config.toml
experts_per_token = 2
d_expert = 144
hidden_act = "swiglu"
balance_loss = 0.00213
init_std_router = 0.024
vocab_size = 32000
norm = "rmsnorm"
tie_word_embeddings = true
Below are experts of layer 8 (counted from 0) of a mixture-of-experts language model. Rows are named router (the router's row for the expert), down (a neuron's output weights, with its number) and show model dimensions 0-255. Each number is 128 + 24 x the weight over its row's rms, rounded and kept within 0 to 255. Numbers have three digits each.
Before each expert's rows: a language model's description of what the expert responds to. This comes from a sample of Wikipedia text that the model never trained on.

# expert 6
What it handles: Concrete and emotional nouns
router:172091158140124077098133131136162190081193119136188180147120108108171127038126114101106135131171141116177138175103128131144123131123159102096133159086165135120107117141105116133103114125130138114160094172086116132096156116141164119119129115146137161139131115093152143113155156141104131120158135140117103126132152129109143134111116144127097147144175128115100118143112120122114139130156125131106110144085120126116135147078131122141153144117098141134121101144114129149127117131136118151143152080130105138170160150130127097109113148157129113159146100151089148128123129094122158151094126159166144113146119146135157130153136121112126152121102133152105101138092128151154136121131100093162140085102133107131136126106131071118061113123126057144138148136132129122111182143134107
down0:107136133150111094098112153138132077105129134111163100147136144112124110160165135107131132138085150119148147108125160103125091088154171142117113136134166084131083167166147127162135135113145091128144144097099121112156160161124138124091108100126125164139120181124133164147109105128138142138113114124136121122118107118102142126153107155115128141164085118158102173105132144160151134085139114136147138163132132095119149143128170145090128135145146165109133148129082166138116087111110124115125098108120099143093174113147127147134152141146152127140129132159122099130116145145098128196151176107131167110069175137115114148152140129093086113120158127049136113177144111168143128129162128091127137127087145130119125151125127091122116125073128123132123151129177122097168101146088106
down1:118133119135169216136161139104120177125172100148098120146123119190109104186143155151140120183123142104123095089140154091110091120141103174129105123132098101087133138091130129135120144117147111153151147116135136135193164140126107135154135142092143115161167128115107121106108127100106138100146104144145140117110083115169138136145111112117155129139167094097134103133196111121131116114107082119162123148125136134109154134143110150120142123112111122086117126161075106146155091176140165091141113153126103172140129142125126129115100136137129142106137128124103098126181164125124120108102142146133113151125094147122119105112118138062138079117106120113149136110129182133161162143144143116121140129157159147132145114135109118152091155127122153147148135157121080114155141131115106
down2:099142140095129121138122135194125146132118143176102136146100105165152126119129140155136166160128115159098131120098107116121149100142186127103106122164162175129122162102156114171144149116161111152135113099101115074156127123125101137155104117133119158134172137134150090135125096086143104081105161096110100120107142116105128141097192129094135142148107159125142143188133099091136131159138154132117145103123154109110089150150102123181135110142159107151108110131195141105117142129163108112116120158136119127120139163102142131114117170140119144137107073129134145116139121106187107154179074152129131128109130104159127118093107112145124145144158129109087073129140110131117131186143124152134126138147153158094125142146157097125099124121129143145154130154140146125170115154123118
down3:096136144162154186148090137152106118159128140146147146143102144134133098140137140151094158131159146092118190125138084144138115123101118123114098133151105116173096145138132146113131119127147129141136135136097107086115115148117108130133118093130133120145100181158133137109134089130167105161168105126147161136130128155153103174114139132116069168139104088102136147086162072147103166150086093127133082178141099142095140146149101131087154136127160117151123113102153151143140127102161112146087120130138108152148090142133125116119128120178122140131134121118152144117117179106103088143143094089155102081095131102099117114109125167097138142124154147106117122090105131112125137108118097133144095179121103124181123103154140151106159152151139161127108128121134147140098155093166109
down4:095093119126135159162155068102085156185152138090151094128127131158140092104123113140177167107131156147127156135159144161119137113141154149169113141107131107134154134149104159139096162093091096161131125112086128134117117083113063181121103146105140135143103131164131105110109107096129178150162142122110131128107159168132173113125138091155128138161115134147134145133099119136136147160110117125097099129124119119106100127163107144109121120121146127110125105093147121133149106113172144143140132111116116133118129143114134129119160129156204115129127110153105120160107152123117151155120154114102151148101099146128145102138136170149099162169119084122122124150135128116148135139133147135161097169104181109121116135118104128196124184154156101083149176143147123125146138137116155
down5:159082105135169085112113146119114155129089106099160119144150137099168110131137135116115125124086121134125100120105118079091175111141113110100131138128158131118104106147143127183130163114107140151132082126131097124125126144095128119126151152146144107111134136110149097127179126164133155155121119147094129120147165139111117167101103150155091125124111161131161128178073122104093156119132120107166126134161101109111132112139131107132124144154116151111162158114138093141091115170095131117122115120076091145133157166115073116142104087110189132110091097147154109108138119121156141115088131172141194147132154105131101089134123137141117129133144173134169075152127119124132094141158144092104142123147083123140133149102147159148170114133121117150121107135088103097107121105091141
down6:122113109107089156137122115146166127094121091173127126170140159118131174127090149138159118111120107083117144088141183112100112120120109127140147095115132118124087135088125069095100125150147091117111128133107127137117116125128115133095147131144166157144130134159149124163155072121150122132126108148127131107133135143132132119104120104087134135108116144096112077177176148147078148143086141106138115137122086136103135105148093068144144137114125152143104149147123134114116127124123146111136111132122153207158146154116128185087116128106126139145117120119135128120101138134100111133107157083154162135140134086131173156148101119072117162154096118152153148112123129109145141128080132119171135100153165095102101100133146144103128180099096136132181139091151138129107095099139137

# expert 31
What it handles: Romance articles, name pieces
router:166121149142121085139124168143131131079137163120117168169120131103127093126144137131118149137141118126176058154131134124093055120136128101106131121143188083129139114104134105071112132126109142106146123125140130116160150166176129101127190131111143152111133133122148141145143130141137139117133109149128121125142170130116154167091113116117094202125118129090094096142134158119107127142122120136110106133128108143145120106091121147141129108137103159130130111127099109142112129148122154151163153151131129109176167110140118107146141139169142140135148135170116121098140102135116116138149086100103141128123120153179134112097107108136144128097079145172116102135100144191140129120169081129154133108168103054071150130109108113105093130107130111131138113127113120096114161136089114
down0:157184140115119081145098102141108092106121103123104110106100154120145087143114171091154127123107154090153110119107131132100145146140163144113133149105080107139169134180191126111120109202131104136142102124121150129122147144154140073139107117104138144126121150153151114135112159106162100132155169150145096169147153122158155126129122124101166137158097151109129106089139137157146131140108146138139083164094138131186112174138122113132113062101064158137158137110092152124110115143124096137115121152140083117117128089116125132086146115138105129127149143133139096137112173104105112135109105153088127136114114115156146139160108142168115139112126158135131117107108127103128145123093142142091161147122112095167127131120117111100114113142128105144094079132114151124166162113159121
down1:142125110142106136136127097144174132122142108117114155126141125162145092145169122132119152148079170122113125161186134128138133118101139097145122156124134117136118131096133158140142112157077120105116116113156158139107143119115159153074099138113103090144155122115143113152102156133127153130115132096124140122101113140112125107117149183171166130102131098099153100125125097114159142138143139132129155145127131156145112116119146154120111164119164135068177157079122128148149147172137099115141087106148107094152125131172120093060120087162119164126109106100122175116114134149131143130125138099150111129109103092091126169144118130095146111116052076125118114153168138126151088109104139092102117175106111133143129135084117118158131120154116092124122179136121136082156166129149112
down2:141146116129134058170112112114108074093127133090110103127133130108102107073098098100082107070114130111134139144119110167109110145133140116149097189115128156149141120098127133139080130119117136146154137156149106151136110168123117134099093134132096113181155132142109122115109097094155167143168165116169108127115111101087134148122111151123127137125134158105142168124189127145128133143130137143111144128156118108148118136147107142112133136104133109135126110102106133140062118127165122100118115158131109103110142111138101154126126121142135099134150165136126144151127066126089154136112167130151153113116140144108072098139126109155096196137144162121160120116150133137127081124135178150161104131127124157140102163170140123139134134131142107159159131101140172104154129167077113
down3:143090102124111092133112096148117122087146151110114144148119133124061166113165124126088148126093120082142150104128132148136118098122137113074137160112169089145160122178122146123129111064085132151138139168154130127131135139150131162156118148149157175158123107126100120158144125123128074116125135117148132131141140111143112105151149106147133138125103103064138144086105109138102082142155082120124078130153104094110167141127163151161151106133145100119157133124165132112120160138122067098108093125101108121115207108114119109133132166112144139150128126132126125149132108149155143118142116128152137130146106158151130171112141164158094090130143094168113127135148118122144141177087144160125111088125112115126125137121132132151129089174141119119154181147129156143101151112146143
down4:133152159161118068150147155112114133131145159176185154120159140155118102148135119100114138157108132127126153131147080168114142077118106147112135149137104125144083099179087111155146150108157153122149106149116088121130130151139088111105118134131155101095105106126115118121136113119134188116086120150123167136154106150143136140136093106106149122122083161175113107130105153130132156118108124131124136107161124157114152165150129119159130151116159169121133132125143153107135127128111083099111141138109119145168112119160144126149108100152135149171087135126122113106175112113113140087157106124082099098112140119125124161110155142164100129139113093105093128166147104206182121102154142109152128082123079161156132138109120129138171133101160101142105132122107135116142109091124108
down5:148111127119108064134149120127126114100095102100163165120128111133094120079116111119096152166092145117151106140099143120115138111135137145123145067118132116127125148130107139080109153148118113127159100156176126064120116146152108158118115118159111124129120133106134113137150048128103112124108158131096124150143142127145135138103146140158112132166111134065150135131136122133101095150127119155121109102133123115145125148134135117142166156131146149151121184102149130148096143109110122089136118124153137116111084049113130134087128108126122131095087110159140178116151094123118106112113087104132098166133125136116163179122068182084048126101122158131125180103140147136167141138164117104143155128139135132135136136137155102111138118138143149147114103147109115113139141138154156
down6:148152126125168100077145102115140109143141176085141146115142105118122124109104107088134083144120112125114081134118102111112183122119132049107164161152110146117121108118137109113117128097106148143092114138120124079157138138135119143101171112118099110119134155142123120100118078085156134131156147109173127150134078153152145145122134147105149114096123106159146112168134119118127138134092111087122112121128179115119155131110151111122164155149110105143102119146098146125145123145130135103090119114114128113102105111082133161151097120129163093162140138117170131152100132133122108118134115151083148078119135155144160146152161134120142105171092148098139182131113127182131095106127138172166133100104126144093155153148121111108159147093125145113093147169094138115154098104121176

# expert 36
What it handles: Biomedical and technical terms
router:153164134139129097144126125131120147110128122153163150091125073121192101087153155116128145083138138109143121148118134135165106157151159088127166128128161114150099107142120127108137131150093148124115075136127123145160128163129144152129107121116170130111158105132142118114185147119119082122138137138115114096155148130121119143090119104124144125120143130127092124153098141093129152145124153108116074112116092120147126109107132122141105092105066139137117110157149149166114097114124105111129150121132098071166114130151130120133086163147113128147137122155072146095153135138111145139105098164132160069104124138133162110158129140145148127110130142141139094123112178178140110096093126137184136129121145064142141175111110111126135092145177147157112160129131122094127193159149097
down0:142141106140152111161139150122176075155103079113127162143135114134101095128133163116103107123095123096132164102125168147089168145114148133113141179142125139109088166143114150090122109170134098186154134146108116155100136114112109106115163131131138159190122137137114102123142115131138157092140126128109148151119135115131143135138118148133114135116172109128125119105148145099060196145096110172169133163105119117148139132147090115107128103139159112128135129101154140133114141170119108115120110111154125108134103132127120138124162116143091145098148084096154153102149176153150122113178146130126128118152169113120184084115091114119120142123117136128153138089133152162113134151155102105122158116125106134107131123139133102159105113188130093156130141105107122084155088083167116
down1:101147126169113151153161098150098111116158158119107098117125114181133131145128104143117121159135141116113126125148153119093110137125181097156145125155136105126168115126128154158126135131119092147108150143146147144139092169146115136093155171134151083144173104098128137155078172148123102161152134066131150090119092109072142122121138094142121114100115145123155173118131190101149093150085143141122136133086094136130127158102140125119158126134118149103114096137122131111142122173135127149129098154110135106152129125127096136151149114097144156101152141112171119193123092139101113113169109130118113072133152157120105107149111108132148101097108138146107167152114123109161179124076144138139113094106110119130137127122128102097110137120110100147135176106090164118139115173141096
down2:148151122113159134113109153112128116098153112075152154139143114167093169099135146067106140131098084153162146115117133154116115157134144117116144144132132135162158099126149128149070110144117153103090156116152096164157102100154112129128143113085141164159107099109078140117096125122148124166149127094155141153121102123145184140133120110150141151173124114133132159180132156119139132122135127115143113140141138105130163111143154114141110123132143101130125134109122156150101157146148097134129184160085121161125159109129150127131124144166188089132113122085115140159145146148117131125083117114116089141093142096133128064134100120155164158126114152190117121128104118106088134146076100133153094125131162113117114110152092133138118131127161165108163143133108144076147128150089135
down3:135114108150123108123119125139161121068136143125142146144139156110160133109082136140100188139094147107153117138147090173090126162148113070140111141162143138119145129105140082133129165137141137130155124130134091096163148132142133157158174163113150154123121129129119109114122117100153129113157129128142098125131097133143121144110147126129131107117126086121087091109098134175100159118119155167127149154140128156135133086137093108169121113146128113107127109102066116113153132171130083151146109128142145109137126145127069090103141100125108148117167155193153110170113116124150144132105159138100158118089083144114122149139120182111157159114093125151169152095150164113124106097155143126082136130087151117093130121137153131120109117164153091145122100113113125133120134055130118
down4:072125113140125176125141104102145138121078165144151110107137136141108117139164092181103114113105134097130131116117142132138109124158144132149155113117091095128123177121140114144167164133107125178144128072128111120142088128163134147162145068107092110165104128101141090152129129090144100111115086111116086145127124153129150153124118141149104120115109136123145156119189120104140120115150116142106143131102101104150119093137105138098143099182156140146197108156156166140056131132114166115157133115078131135140128112099136112153125132108119162152169138122150134117140098135137157122127116117147144122097155128109089118128150127160103182135133112156106133110140109126064127167143184155133125132134142102153150117135124116122180152106097163123115152091131147134154140141108151
down5:093124084137142115144147182127108146153159120081148101129160120138151117142140144162107156116128138143141124148107171123059188098117136091145117122123124125125143116125086140135161131117123144150095142094140117174126126104137116107140164147098134122128110152105126116105132117113119159108098128143114075201127134088158130139154149133108115162082086126109169152145157138148142106107129152098156127133141156135129116176157155122134135128142118154172134109110116144155113131121158126125130155081103100138098142128106168121138136152148139102127137159094135116123121187088134116124156119103133108121109079164099113123114128130120167151068107107120140110170100104082099127118136150169155147096129206135156107108105102127132122136094139117088156140130147095162167131135101117
down6:143138150135158138114208141089153170136143116098101132145166103118139113161126133100140115152145182126154120116140127180147134100143136155154131126109119117121099161118086118196140160137165090121119134123129116123103137144101133122133122169110109125145145140094158122153122155092121132138152106138161156123153109113157174163189117152185107149135180131112117084102057128130115156096088084127101150140128125126132132119161081102116111129131112148121164134114111129113151114152082157143105102103094131096125119157132133110100096142132137149111097140156141159110166153143117136121163137121141101089109168128138150128157145117099174113124084103151135111105117141126086175092118131140140130141112154133123141094145132080089124123137108148107124100079137152126133097111134118